Weights of a small mixture-of-experts language model, trained from scratch on English Wikipedia.
Experts: 256 experts in each of 9 layers, 32 GeGLU neurons an expert, a softmax router.
Below are experts of layer 3 (counted from 0) of a mixture-of-experts language model. Rows are named router (the router's row for the expert), gate (a neuron's input weights, with its number), up (a neuron's input weights, with its number) and show model dimensions 0-191. Each number is 500 + 50 x the weight over its row's rms, rounded and kept within 0 to 999. Numbers have three digits each.
Before each expert's rows: a language model's description of what the expert responds to; "gets" lists some tokens that make up at least twice as much of what it gets as of all text. This comes from a sample of Wikipedia text that the model never trained on. Tokens count by the router's weight.

# expert 5
Description: Mid-word name syllables. Short syllables and digits inside proper names and numbers, such as Mal-mo, Neo-B-lo-od, Kas-par-ov, and years like 1-9-83.
gets: "9", "am", "ma", "lo", "la", "na"
router:452451573415452502495571509455525459443434421430445414418497530451467585464499527516476506426528456552539573480413474616512474509473479418450424516561441441457482529529491504477441515449490414549420516466537557447486545559460461534452524519456468522526504565511386537521513494514434494444513542539493604613525474546508501489439499531452525462468444549422429525558524574487593524479533397456493504516564456576299484623524548517500491505434432437543481536516446493540470482518459517497513539497497500493530498507489536506479469403471395501476525468419530559505502417434606552489
gate0:503444531514472459486490451473497478415490516377548529445415460438429650540496443544495410503479477548491560475483507569501423461480425514448476448494420571464551432462475482348445491424549487549550481486419479546546552567427448564488467521422460563468420499527644471512510406484516528446552601550473510534444604612495524429445441597496523496544468453532527519521565499412514464471418492481486505484503442563486488499533445530478511586507422463514450476545487512496497469495483547542521510480509510469554516534397583425467454525453473500479501539388523476561484575556455541488
up0:579494569427466532402578483577482519525475535525564550543555514445557461517410453497519501487548461556444518541521563485508483527691449564525497539489499552503527455514432382533568580474537561419505541507502558449534457451466445414567548498518502540521503604587566499527445536463499548544556491525430551434465405575551484493517489495414535516497511393521523524496453526544457519484420496569502364460533506498522492490418493461505446484495494492415523421424523475532563495517542461514510480491503467454555519607518454456542448464501402504445451586593494475393507593536500473431
gate1:455535508491512562517578515526558487523510457501478456503447570487478541467463543514595461506615421482387506542441495529455559553532595484525483477526482567472525527458544481560419531468483601522498522501610510414588505542446449452546518508531470579528459568411529546539493502566502471510471513579465565522517589495567496560458485470447553558462447535500444558498462537474553555520579439581404538412574443473517447520553509473425464425481506591562472566479525521565483544513426441545543486443472496563423526442504476416423400392463582532476484572427431531445548505434572563538
up1:511473584463489506428600536488468594465508508443458456474498460439516487564608481438445464500567512533546439537559516513549538614529485436497565501511541542554530551463504438452529471561565524442519500532475466586481481482486575514492545465479480546559539616562548572464563484573495449506509502485505510405557469457471614565478495530450518471417519513480436435441444447522565465538568512466431492461495573456541443536471541530479433499499449470624592461501430513466473606484488359538466606477548410588386466536493487524468542478490558537472433533473453470530535567521564604462
gate2:525533472523507462543504551506489492499578463492498398428512547569593458472518578524431505398435570488559504479481388510640606522430513486552517535486449384510510543449396500491481502471500495464468478502430504473423459450485508471507589549500502575496518585472483493500500387490559419538549485496482516523480476425479484439524602509522495503449466459384545438532562570533526514525573590501546465460453450519356549483569534499484424567449430432551558532496473478495572503532582473511408543535514574485549497546531453497453429515514443630474530426526552546491455563553491533545
up2:575423549465416641541573567544507435481458520469564566486455494555546490506459505595492522480486478514590480511508368466480495431481553453582465428458484415421562540448457507408573417480597577519540530567478461534415541566475495510436444512510524461542463535562509583439492424556509480535529570548588536535544581536502521532477487535485471492459481481526498441537522513426597510502482471501540530491447425422561423433461446443527497458511513521523479413449486491474460572461540530577480472450590401555519479530519503465470427476466516582480551599506457588590502561464460554503
gate3:486448554524344571425563503496507444426520498558530467495481446468542461528479527581455485428468478480471524581491525431533500459427425513502495517576576525521550542542537439559540461523540502530570464606508457378513554495440469552504516582432496522458494519476475488494472549512502484545479490470461569427543478556435438485495547529589510472508569584525482479557609489375571536403451531417487507409544473502464509487575454441519509500458428433502518500452462561398402414527511455463592502525515494473586420503498517533520540453555459469447442639570513576489459480546547570496
up3:534448577455552442481555489531505453441466494519556510544524423449613594596601513497534507555456416496593428531476567569509490408474505578490556554550520546460520553460434454437464479496462461506500518497501472548443549503536558506626475438447475404495505578538473533493427481545392555446575536468450475470419459436485544472492560442470477469506513487514450621554401534397530593520533486412619505513409498524438448562576524532482516490491471508420523453551580557511496488435497552442535463493514565605488528444473553518522552551517555515463431443474475477529461551458480533508
gate4:486422497383437497534547571432471453490493491477461398461532510449462537429503666538500469567464417475471586511463516494511499538561476421493546608537442540511442559469479462501483476606496464479418545481533497590562525485472526533482474555489521448519462579542527566554433504525518516463534590505462486569510529570461520595557433528484521538507459542588503350502498491474507442452421554464428503463554488477484419564470448575441522438530522483475549526548417559530513490503487458473441481451536516488526514507519437474420526540423499501452508513356534493490620635538505558560
up4:354543564454571453456470554469464393483546460526519457542501560508459452534480527533389512581514445474567489492447531511534555516445533578480617434551420466520485506399538525549408520633513506525491535395577514508468517480502460443476378570508560512427527532562439580460488501469465528515562460455522545514477453369570499502571462525572508545494504455464451512517578474498489511532475397495550536556505538508518540450598523518523487502490529489446493415441435495452467503392490492572480480503566540528458464470581459500519494588513449418442571563552444532538474420444485563532
gate5:477494481394442552514512569467475444455492526526515396453579453556570444366578511536538481447496426492526541463415529578398528551535517466392500548507511477483492452530420445513464475484435473523482483538534458435588544533491499567454574524517536494479571480481500420565545542466594455482492448559468552567500465492455483428373423491503602449507486485462477456466491450485466481568520473569378453561486481520363518501596484481436519508497452490548483479452481489448541554523595371575516522528537583484571491561523490530527433476517549390463551580460481508481479506451552549499
up5:427459481532383509642394529487580558481454485548479497508468561451540506529512596516490535524481476585547466554461495508510577601411576470513428464474520389533482605535543518549495444481470497438480347482497478502420509540480462487479471542457517505507487520403512547520536497466524532506524550479488509508513506508448432580436473495468591474481509522604496452511537412459549564497600428503479497544608404471486439486501504475483520580449549539460521573541498541511462467560440525494547480372445484470508476401481406411505535546519494467595424455537494597535515539570564476477
gate6:570546583459410510479482502506488516491395522615428436499477506501587495370499523508492525550492466488532458606506462563565441463478498421395530514554395535441632451564567529439551493496421493534493478497475527495503567468530557527502585415455461464528520474617538599503478410526468448448441504497456561515453403443578610468460401449520588531477550517463415507499473524426564516485524470496485530559470541583465522461533584447476548482544516442400564558472443450510517531483544481511436477475442554518478462419472497496443513486465485562479528478544567538514482423522516474557
up6:476485517502468525501524578547585493509452536426547457443409481478625544478490555513492570516435504557442579486453490576567469493531496532484520464525505522544583476499531467548470468531560507482415480546531497516475468394563503464488521446373536488481476486432454601522480508470490593469505569547532532585412618601483457493457552514398517535526511545580509404518451507575524518456433489541397558425567536495560567582506619496479581473498522472559546493548493448497520491412469537583497505523507577516467429539512382456392513491513391496411473520524529577495443504535512532459
gate7:464538572450586494484533501527505448545401477481481503512518435528496485493519460421498535468512588443518418399451492554596578499461475607543450491488463470445442447489503508529461480549492488501492569551486540435520500498476556531476471444552526516582539474603364529490482540499522559484467396527579468484442522406508447496568553492451426449501502555393530394442589530502493513538624634542425607559468527525384523537435480535626582562475461479499605538426515459530493507579498534534506552486470484505470483493523546528495507508430516532491421449483491544443479520447545434472
up7:455466440426475478489387502566508495477459485477473470595510521437565494616582582488468468531480494462483421512413504531522463534407570468528473638503523543599390549443584532439567581471614520413445566525551501532482566463530461466556473524496514528495469424453424441502444538518447495480542507489497382494506500528527637610574511540443507568484542468489472533514430470606486528529501475462534489494467539543565532411597547436503578502520498457538519506410528506494532641473525496519507517442529478483503498421505641468475570515492474527544521498493514524501465545542513493496
gate8:476490587522566453579584519463464436507586526521461398486507495487481518430512619514470476456489428471508556546458503445493497492480469486508515500528467490499470507469467521491478479570479576615510504485466525484472497464447395466578539479479616522490441534478496426565502528498459514482475524511482524564532493501495520438402529559617533400453467584516468552604459480538560460503495437434560571511437507550469445493421576618501520406446445510463443574500509491408593510557535468506593512422606448520516513372443595488440496446492379507416497525482428532455468499464465488422
up8:515504433498518588515583561475544440538476469518504481510463504544584456509428527589485475496562478602617526476515490518532470427550558550471522460574380450463519530441430554520452532556543465512443549498537538476491517472445532543431509452489549480488524498543390452485467564470483496513528497520503529423411540524525374484557492411430514414445434488528498490496584473564479400519437631538526454509523498527515470568470557399550556566565508496564481440531561480542538484483446525473548343538500598343487527506589514477513564522467459451456491494524481526537472492469495387482
gate9:496552498497437453440480561527593449443537600490553546529492495397485554431533467585540588453534478537548600553526523529543457490486498393550457590563514487500456490473512514473577610433572505524511583484455530479511513476357536426452484474557453522521459534497484530549487461581498565505491575420437489485541474546529495581652527542530525486515526453439488606544468471530443486431531545457448452629453534532477404464430570488493459490611511510493534428508516528612530482529538516457529532471504451464468431508422482516434492421485442489519505589475487501532575466487563494419
up9:553434511433502558526473521561522498511450427484488520501585491472557492483556458540533593541465493523475538506594480514446512420525528413415465590548590567518489495447461542521660553489541568472437548490478435552446542482378585452476395457521481515546466600544591553482499488394527513519522547427460486457527435464466545488481444526463433495489534504446542455462457596466413613477446564442506524522462454558536450418550472511571531456438447544605575527484510481537499493385536529479510534470535536481535489599519547531480504499443517502513485572624470538420497471503532437490
gate10:484532490475470530538433482471529376525457452485443415436423453518498573479494487488549465499577526534423536554501596589536553436470500550449522545526434394471516437456510434485434563515528490458468551417531531475509413504546439433480397537454484489491506508482509565564552406569563542514490408509462511516472442455515561510540463486448560541489481450567525535553408482532439510492581492414418475549451456541455583502478462588550583502563513487470488545405572461515458499479428570489501526458471448510479464496469544563428371456567422591549459512391512436513450454431463436441
up10:541435491460485548425423412468483494358485477435443496494508489393389503573481449451488513439429513554518456482483558564469448453447477550507551436518541488481441490581477433526363552407524524554531477483521552507527459563429534495460489489540469448541629541503466540488550516538527530533436477464429538551444582490551603575432496481418473467483504520536457537578506481484522498534448504491535457534528443477601526511501391426525520584502479513578463558438464521521450467463503535508438495385490457458468532405555472433529438504473514420520404507504517521593398549576508569488
gate11:467479394447507510448513528488518472572560418550505371485541548573536579470555571506527441579504550471479521481363533522511481424479536527521573490424476475496454522465589532468454557472370505447498422418484519535443404531464467486496511509493518606478511519587479436540451555527579473578405558472451597591556560516463448547464483582485518562470518525464491549520468471489447508576555493510494502498552563407486432519489484485487585501431506467482506628470547469441392478521538435475528504432447504496508535512505582423540541457458420478493549488403533551457476440496442423458
up11:463477474537543546567530515470482465535487524479529572500478391588618529504521544455530456497505513453439377474448486485514404597529445468528516420474604391493488534426494557493572489488501642418531515483533476427486517460450498485494509559460534584520460476509499425460565541568571456532501473404467483465498513535559540597484511462482510545445536488494535493479501425567620502592519484513471346561478559475536571567455496521541469520570441485551496543496518493509466466455520444478531503517545422485444363489476415457514429553563402538510461548503546495461494553479474580400
gate12:478478494386501496482567514560485565488416480477517467454500443463480524483557510427455513627463470484514521556538461535509487566572623517566416492481455387418486531506460562560493425616457433575465465436471467470585437512430525599498413476475564466449516513556436534523466476438516459531525520542525481504488587507561533500507621475557452467572517532504445465496463512516468547525507466516471548500615500459459482524482449497499467559517458408538512545479518467520536509453500390601403446551425496452563548385456449507514501544411488488577401511455439505398492538495599475494
up12:584554470481442426530562512481464422558535569492505464430567467503545481545588594578590445472408597468489553462446518563494503493501469475487512490593364460504469503454466500530460491515540511480464405553436511463458540580572522451410560527524443487433433497516525448494460509434466448519465502521484502549498561438421405548405559459507565517486448557472557431555465463528490422437554495450499458467511460584526449461549500497514589516430430514456537488540486644421570461478531480398505463464563471565483594481422549538513464586488514561448516438517414581480508477497464494520
gate13:408481511473517447577558448484427440584550486500486512458538464514469615494488527478507523464481553452477522697448565509573503443460467481463498467383550543471531485559466557571544483460542444491444453570528553445556507485541551500469491464499464446469496468402508496488509461540454465444395516489562478524457455525534530558548478536475412483460616498429446509497586474538513406511511481425592439442508453512361423564462504533437602468463511537477516440510510508468514405529522470540464560496501568471545576458569517542465521574541508491490471424393468457434397425475510457504
up13:632513519490417514474394511519416567412479483449526523527533463483598502489530494503575517517480519453517539385547517529515487452554444419568478511436554480544600544514509549469528529423510521545465500481503429454469455532444557530514599507501456568460650470478580433517466502479539459520428553517483525424590476603415512527547509459468509476556501557478482474495437478410554450433616477566461454427414526502444467628544525425552451428497481507509447474517524517452508606523494481445456474548499595437522549537485402521549490501488562482552499521488403473421488496439456510442
gate14:503458569463552539479472472525467447485481384434458431506506566455481471417523511557508523550570500472478568533551431500502498565502465503492512605536489449481484539483494523501424458520528441537494555362565383472596455468444537499552453550470513473554526486477489632508437571506467502519445561512501436523534539548501529493491576457561517438413484439511436464479537506532577582563462442510434523531544469478423548516570545483468466459484511443623542529487497599563537545505535455509524581554548563548547537475559488628420447455537422436454403476437442537451554510516410615532
up14:607447568520525573489531501553455504469523571521483586563459499551505411543466563492525451497474439466451464518546461518534552481528538509550430508522510533486561477447387475510531569456402493508518510560565565586493500550479522461572548471482479478635698395550500506502459455516498490484510506584532467441472516384532536437559532427477490481481496514516507380538448544531531412519373568555559444545483436514522489531552499482489457502576520442495461453552527529449602542428516528590427519463490586504477462490535494456531513577428483463582522499508464425593464575512501472492
gate15:465477462417561578518512471445540491546562507521481458576520568541437504545447380456484447603465473544455458474506497589485492478582522522459520482545449485490491514449543537515528493564455467587429479437461500506533503533423425482549591462554472549516483436501531491457483443529484448546450498407452584435468446489470584579430444482458541485445485523526487407437512594487484511520492459429572444534537546478358497451542501473515364460414505560525345429584461533472517430459561453545444574507446447506490506577436461464424559417466491450554428495423455512512498512546485510513
up15:488572469477554555528524508474588604579558516517560513499457518468410423550517405429489600508484466576529403548504501494560572449449577523485464595528546521441556505506514528507442438543463461504501511489525438497447516451520451431525420537472486515501468545504498530452468567423482434492402528449442590464598475524440418460391474534524401497468534542472504509579497520478533586569538570513457509529476458450543462490558464550495487477461563505531548465539515373535635555397563509494512566587542481575468443526572490536521496551500495530528495388470516481436502511613569449544
gate16:474465544431476507473482509540590496476507423452563414484528532480486474462385448473496517436528408658464561474460454523508538436567532494525505485467528550490383502594574553526486501447434522550538430500526584523480467494486421611471542501479558494491449511573423496443535468593468443648552444498514521532476556483488572449494447542429446519499499530511475575495551472489525487482515415442439607521470501473463540561487523565506521518559427477483508594508517539537464441597431468558517403504586498485472606467555541464447419543548538421459454460473469560425438539430479468494
up16:539451514470470503482432485466479507522541481558528480504469464505506595473452450458398554506465532537506581476532517503406545586452584394538498489526506504444425506462492424509450415550456487505502548470527529494503364473488487509593567443621536431455534436426504555497526538499554499445550462423542482559540462534537392501433467528468504577471431428620447510467504517447617553514459371414468484432505491527533558547489500537462530552480501431585476427574509420524464451467515458506414499492465569422496425561624593515475404509527500464536473521442488482486448512489506548562
gate17:426417548438488476517475527451485465452481377534534398467520458517440531562427497556528547536502501486460568407499491468460436448444583616444529502441485515472473425464400471531498550492494484554543495397494477436532468535455525584551580561513455554445431534421437459537425549535483554538488522544498417574529454451559595493463460475431461488535518577539476555482528533572532526531395476483438480482436520567360530536505480503522503502388535577507469391541513462438578411514454542544472570458436497422526505435456512454480456428466447430485542491436485470560518549469545466491
up17:535549617518479498522471511440466492439483520415498499478475536463530589485575470517534529551479569496505589509500567506420511502600461526549561579478561434536487491407528449378464496443518393559492542566471540450448453540537453520490571489493500433491463584565503528572425477465503600432539450480584454532467509489499408426421456494546451509548507543508458462505541462470380381542536499480520583507450546554439549531518594475552567465585511478499482438494548528391582451474487499456493392468534558565482445482509463465498464573527472543523495443475508550573517528459418589402
gate18:543486358541515466551517486415418487528466464573453452485524512592537594478550520503468544503543459504519534503504508612436455590534474498422457439499545377506455537512424487508471430427450493455450468480535475496630473545472543487472465522512517511513443527510462485555456475531533501433550503544409464445507517502426522546539439441551526618548389491490522495474460516499543552514602457460542425498448408477576546490517466452475555451532434511416543541461548418509418534416514477447439543561445482423529525523379631483522470506469480528573391464434559474428522521522516502454
up18:550490508459558491516406514492490492435486555581467487608481530459454424446462426514479512449506536566485446458476531562513519471559476543501548506577474442458460460524464565426494462509492545462539496431459392585469507493521534571458525534453621570493459566534511571463477483493460486537542469517527427585515500391426456581520415449591482529482506513575521462565424480460604463556523564500471492610466520525468559474563523611416452618492444472466460551530536415419580433571514488489592456466504501383465477541471456491531388561502505449526558528482512556467480483504469424431
gate19:542463549478421508441474509392407475579456510560560449563517512567465455533478483551465509421510571554496543521552461484469509502478547495510440443488575529508419553447445459511501470382484414511475538463564475475498573556553330502563414515398576519575495496469515534527473584485497513435494440554383521594534451537539548443498555485497430493491473556470396479539476555438470448536371445497559499518478502520507457540510455517591548503591522470567503611518549502534394421457441508575555482449529568504482609490525437482506467486438509455520514488559543483562475512453524474476
up19:530407497413567442487471556363508443476524502522494532589514399492495574485518509497564540473547500568518515585497500507515568402550424550475482489436578509474448533529472491546505461546520424439524494542521608548373514506544541465571517443497459592462552441479556473415505544412553550564627452485431533522549483611524466520502533542487536541467536536592527437480509532494490428497418543514481419393533427544473542540347516562556562490505458525507549535401525495529548547487462503452507484544510563522568478519455457471549490456453450536555424534480580504579519561503511494535
gate20:473541535506544481409533519448490403523529544413490571515525489468410431540509602445468447555515508533568478495602399521538562442466587544455496483519449453512554495504587507525462529428489556514449381426519455440426481545452383536484549448466526502480529447484544425528636509571590510431431449496554469519571563544467495474417516449477546522505470600487429404500504479496569527489521466468487392433451433494567446560502591490520484508462463493520549534511525541491596484577457488500534534485545532463589510506589477499543466464442531491466430448477618503470452504471434584517
up20:498473465505452638512493490525496501478525511540477546537436478599556533507519463570464549496549507387513479474481414437505544412465446437437416508577571501641514499414511543535508436457479450440495452499490523404483495480558515562448438573436529540447506465490548505523557498491545508453548529448454485482553403486561427600470590549545533472485483488491465598562500382418483450514549545508578541524638583604548510451583407511462557490496480533520450487459462481499531590429463433581507453489481487578559446489517463506549498486443572503587438479458492529502573506457517471523
gate21:485491461476353447437553444522517500519414458461508461507725517499494567486452463369477456456536459475537618497457564522471451484490454499482505536476528524503466543534474447542496436518475496472527471548455549534511520541503469526495500578402595493464575496481469509469412419459503423471432556477406481553520470479585569488424424472519522492484484467478505429503471443423485471494463438431503502525499514517388503552526613550478435541538496490510472448496468562462381522541466508521492450482429555496441554499515547481504405426512502402541484393540411570479476554558506559549
up21:504509626519447549482494428476557497504515459574482452437574517436538519542488505487560496506488389435440484542507372441511573475497452527448461417452467517551510489577557591453419458472406512517555469509477405509549545488563521547507566449490538534462472514463448494565525510431524542454570507539464538464499520488508554506476510427527462514391523527519513508450475505514555545598533524529492496553510505483444520494516438569586577542478460499404521489588655488524425686378530495531471461446522472424523503555514573492597557503452513540511523589556551458542487489468433470440
gate22:580549465526487498374508459506536589466478498539522587476456596489486498501600536522534499464401450483465432500487518528480491507499533511419527494497479544499571484454515496608506483504596624530411439438547450579533473485571555545521567476536484524478638540608526514521458517555544505463565541530405407531542550566557533472556526550510385553468533520463467543518532526443487570435605502526455416535521474474458475529468492524480414413415455499443524583472520516482565531501533384461612567422507492554523517499484524486460525548409457582516472489510534427481569474444535503460
up22:505485538483410446540499484529461539583556492480582474492552444376495517473454504482504443473592565558415413500380562525542570526499476580498585632567433528484596371544497511525519562506445451554473500513402444570413491538445468440510436573485507474492570484509530534537466459449476531587531461468521505425506515606461425624533485529468401542523470444498575482479457497448547491457444577495408437571446497550538480513493538529532518539504538426487477447442484519445482539502490585471552503597503594508461557441522541559519422452498475493500515486565505547549531547479530452519
gate23:563504480499504506485504451499532387509515485411533373502473595483450457473493481574486563427578522528514497573519564470460593535359499547493454540575474618523452442530575500436480479447422399507482519515466575422378482497553566483529495568503427522582399505479475551502439504419496474541457453592461529569468559448491497589553456537473544548521512548476483518483516548570496472593495453475568458589434489567475469452558575472484509513481454491503567524564474512490497478478491532510528503516483554511418499445568440617533471503438452512529481487489459534489390544562389462577
up23:435496526413527526413513574517494528507585523526390427427500547473464506412483596592557564534446519532532461476479521465588472562476479484422508425518502413476514480537530445493472449497532576435525492537414475476517534440519424495594510502490497518465482539504465536580541497483483523527543367499503429534562485490575585551558441484557489517519514532565543508512536549460524516708531518515516502502453488528459487530519534448638484474515440530397415471528533506423565517516476476498460488431495564522504438451487448450503447522510448531583503528321494455531510442569411506512
gate24:572486503447492425565466549376473486552523497487501519474535466488533540447419516499483549529509536493493522506482497507586468518559510437433490429509450404435490385482455549491518479485486455518496545448510415420474528494408485524540620420501407600581554495510486539430537582516502482385501454417562582527469570461415491441500488425544517515468526511480402501484479534367481388546522454422469516521564467477490434563568515437481552523456564420494507506485497503480585472433436497458508372430350526499537471521506542500515437509442427532475428464516473502457444465476477541550
up24:519385506476490548456443503581484539526483533433512510472541431561473550465454457446496429488526498573460527563505466567504476503522466547438622470536560494450465436545509458453486451478551614483513434489511522507551579470543416527423483447497525557539471566506548471516585492471532498437637469511529432460564542512547581490534422534484441436578461569507493533532526399486519426493425507516545425532503523499459509534476404493419479486558445533510506476507543565508393452503506416491517555523462438438543514402527376502502466477543559504685509482546600444498406429551495514531
gate25:567565550521527457498520592550493487539516504479404462497454521561564522569513451505550429461500472452492472457424429520624466538519516494433514492478470470513456492474481522473409505513339572509484548554490537497527538525528520485498465594562596504527493472510457571455548558573492463481514586420477519539520581503533446489436447439482494469425432510458584551489410453485537528514514549534387537512546497514345509460406444486532477553579453580377516536450463548569491504487466444542479532529474500452529428613527410529557400500521512453482548522562493575525575428402497499496
up25:455473425453577453491549520441497537486472616534495489533548493516447400569574570576576541481608519543535523557476530481601510432496486560570420450506521585419511506441508486491489515489514577580471571520494545562495422511461494438468471430467520537518460582465531479509495499492525499491398453391472562567424533493474554490444514501478432475425470474486448515524500536463519504505502408503449479436497481470520341490581524525576368465515465625505511444535510541421548381554451499558481552511489523470513466508512517452634564512528533494454505469535530435464595496486581445558
gate26:584506555525475571468470417539537439413522553537505527444634563569550470498493429461438493451504515417585547563418502479518434576420538497477525559455461490484560425494476515461470473509514616551481511476441496577509488526440460486484486490421516464541540509458432538466510550397463517489539461474539479476512550503504495452506511529417564427513462463407560501508575562562580536412441455471465481598513468518556502501546558532491507497444517513556538561480500504447466430550505452462496589589530495556590395409597538510462521426408465558429500532458452569542493531513531533657
up26:503578556521584452494484502535531485454516388486568574483447426485466452532468442456505561484544497426406447479513488459492530534570572469482503503525417519520514397533500503436399572578450541520490410614556556425454514530422468527548573468455512502431538588522421456526535478588505459473413429535514483422464533564450549421529507516573561496521495500458485537585511476494577547524537508463524563526537531442509530452454465575526494575475489532511493470591547433516559397421602476577460488485511558416446457529399534474502541516463466447524448446530508560457419567516460377506
gate27:516444547423540503496464537507539402438437496474451485528501500521582484459484599469486587517503487494448543465458584553513530463435483532590448460535514399588565499528514421483508443480444517470431440550502482453561446527449536457470548579459528468564511528608524457413465518521521465490512409538470472399507453508498512420389582483481544443542399473404615591509484593490465573472468453558530569426460531491490495514497477489520533432596520524525509587520466535424476462462533567547337540473498495506540488389488472530546454530626540505509511459464591516502490446548500486512
up27:467492555584531474512463421524477500523587519503523498584427494487527441461458520490543638531536456506531531509484452530594528512500575458464503551518518516491525520391507476496581381575352493488453502482499432465521456514462548472492483549482434491438499508550516549553483544536568482555497522533656449462541440588490470587531508523494405517521477538467395468534383543474395459488570480537461438481477462528607554552442529509432522593540539503504450462418496497477573559419478490446462427546533518473599577416468545466510482480483541505567447420468523539420469466472431524559
gate28:565469559548503527469484483502601500481524456420489427508524488472412560392455453524488492497420511458473464536497585580435407532501562409410494565614531581508489455586595500484511456511485561489508548409494536578516462522522589486471504520571416512514457565458478473499542468487530447447464453483537551527506513526467605544498513517454483443485486542566507506612518447525579497454421555454439612486547461444392564555565483548536456481460472429618614524529483468562450428483540550424479484493565437489487471478598539519469509531392536551462574534485529466539513513453516557476
up28:451477458445527502550473555455445458650374486498376587452474471544458445528518548536617598470523461445437489555473494527440513528457456524547545520442536439422499502506592496575578349506542486500478465482565523555555580472501497468466620460470511489526495526460494547406540483499535541554539557561425564553473471542548559426469516513386550554507514471466454475499455471487562517494441484528498471503544544510484483451481505509532511546469578482556437604419511380394468443494490515517496493510577573456491500555453577484436386499491528555477490479522451471425544465517534486446
gate29:438380602480550404524540482407460472452531447500455507481644497548600437426509573418492484507521475460400509467510456484520423486499454365463452474593453509486485474527519535488476491506515435491491568472485474512543537566469485535454459537545486506497518488456496506618524462499472543465421403511451441482518448462485488555523521504599452437511504518484566521527512549499576435390540537503545525454485484525478524509561607393501524620509552541532480533513580494430542556550484528520497480489400508548520563487550484590523493456500403561450511458543566571560553596437460450595
up29:564414607511398559451479540457516496486587465541552510578441517420391602502516572508470539465428524542475524520404496515458479469497581451517531540544511449529556529472501499548501495583497393543523379437443479570572597456544524540573529471485477486500453520515503470565519546582495506493494528421523485504530456422529535467489442432606515522518513549547479407496455513538495553526400542513468472484419472475491505432368543422580513453560509561444412482451575579467429560461460502521480499578502501493395488480525496402578394508534507549593466521478478544512448506482517472481
gate30:449464524566579452522589345469497532552473446507533435448488455517498497500597517475559501508490464581519583464523408535477541476463492431567526443453508542500561461476438436421495449467451484530453457443455486517542578502488512682517567490461517574422549483440421462537511505482510418365502452517470516572585542566468477520510471454542549571489377496431478547476565535448482556385599394493515454466526493526431485519526453534590529547482470450535442502476511506523474550510445464504537417523475543613470533519431501476554559477471476449505490524502507569510576468490437463452
up30:630558557496491557437533481535572555483491611561486465495448501503469500522385454525548484503483483489420509496575546443512634462546410520474471426618585472483498622449469499430506487461452555492444472522524419411497400534520536475411455477469467465503510456511472501426494486527471539536503559524445494466440442606496513590492463513499417499529461500469455445470479566490552478449503544526362503544570501478500486457439498444482501501399517599568464537546558467547519493599546499470544487445491536550452475523533554527429500488566529513539563572447513603574515506416451582428
gate31:446506517535494490435553489541566477449476489496541447489510587455565474536471556531474567511448462513526425560498441532522538495408496453551565466509494511568505500513560550486491552466497574538528480500474608512531515506500541540432517537426551612351477504494397475513491506498405511515455581530521494470624604542523536506424552565557466516472485458401440513467458493505522525546530534507500479558460553615380630505536647549465386459383442528616499475495500551555515464444485510473430462535516464468463548535451541469502407482506546464445418481496429462479482429500508460470
up31:475560519552593452488571564526498420455443434524465489500507519589625499470475374560434525492470560496490483414485535499506594434481567471541544422533507552519469512528518573520434475520437471524520441456483492421531478434522428525463494504470527572498521568484391349498553519475468462456510531501558465498376435557520439543480549570492494495493523583435440515468492471485480497528505491431561580545537516464499457468529547428604481441453527557466489482466524491448511541399465516497526595488426532526481508560455443437601543487644424418568510466517527547408544429505488500439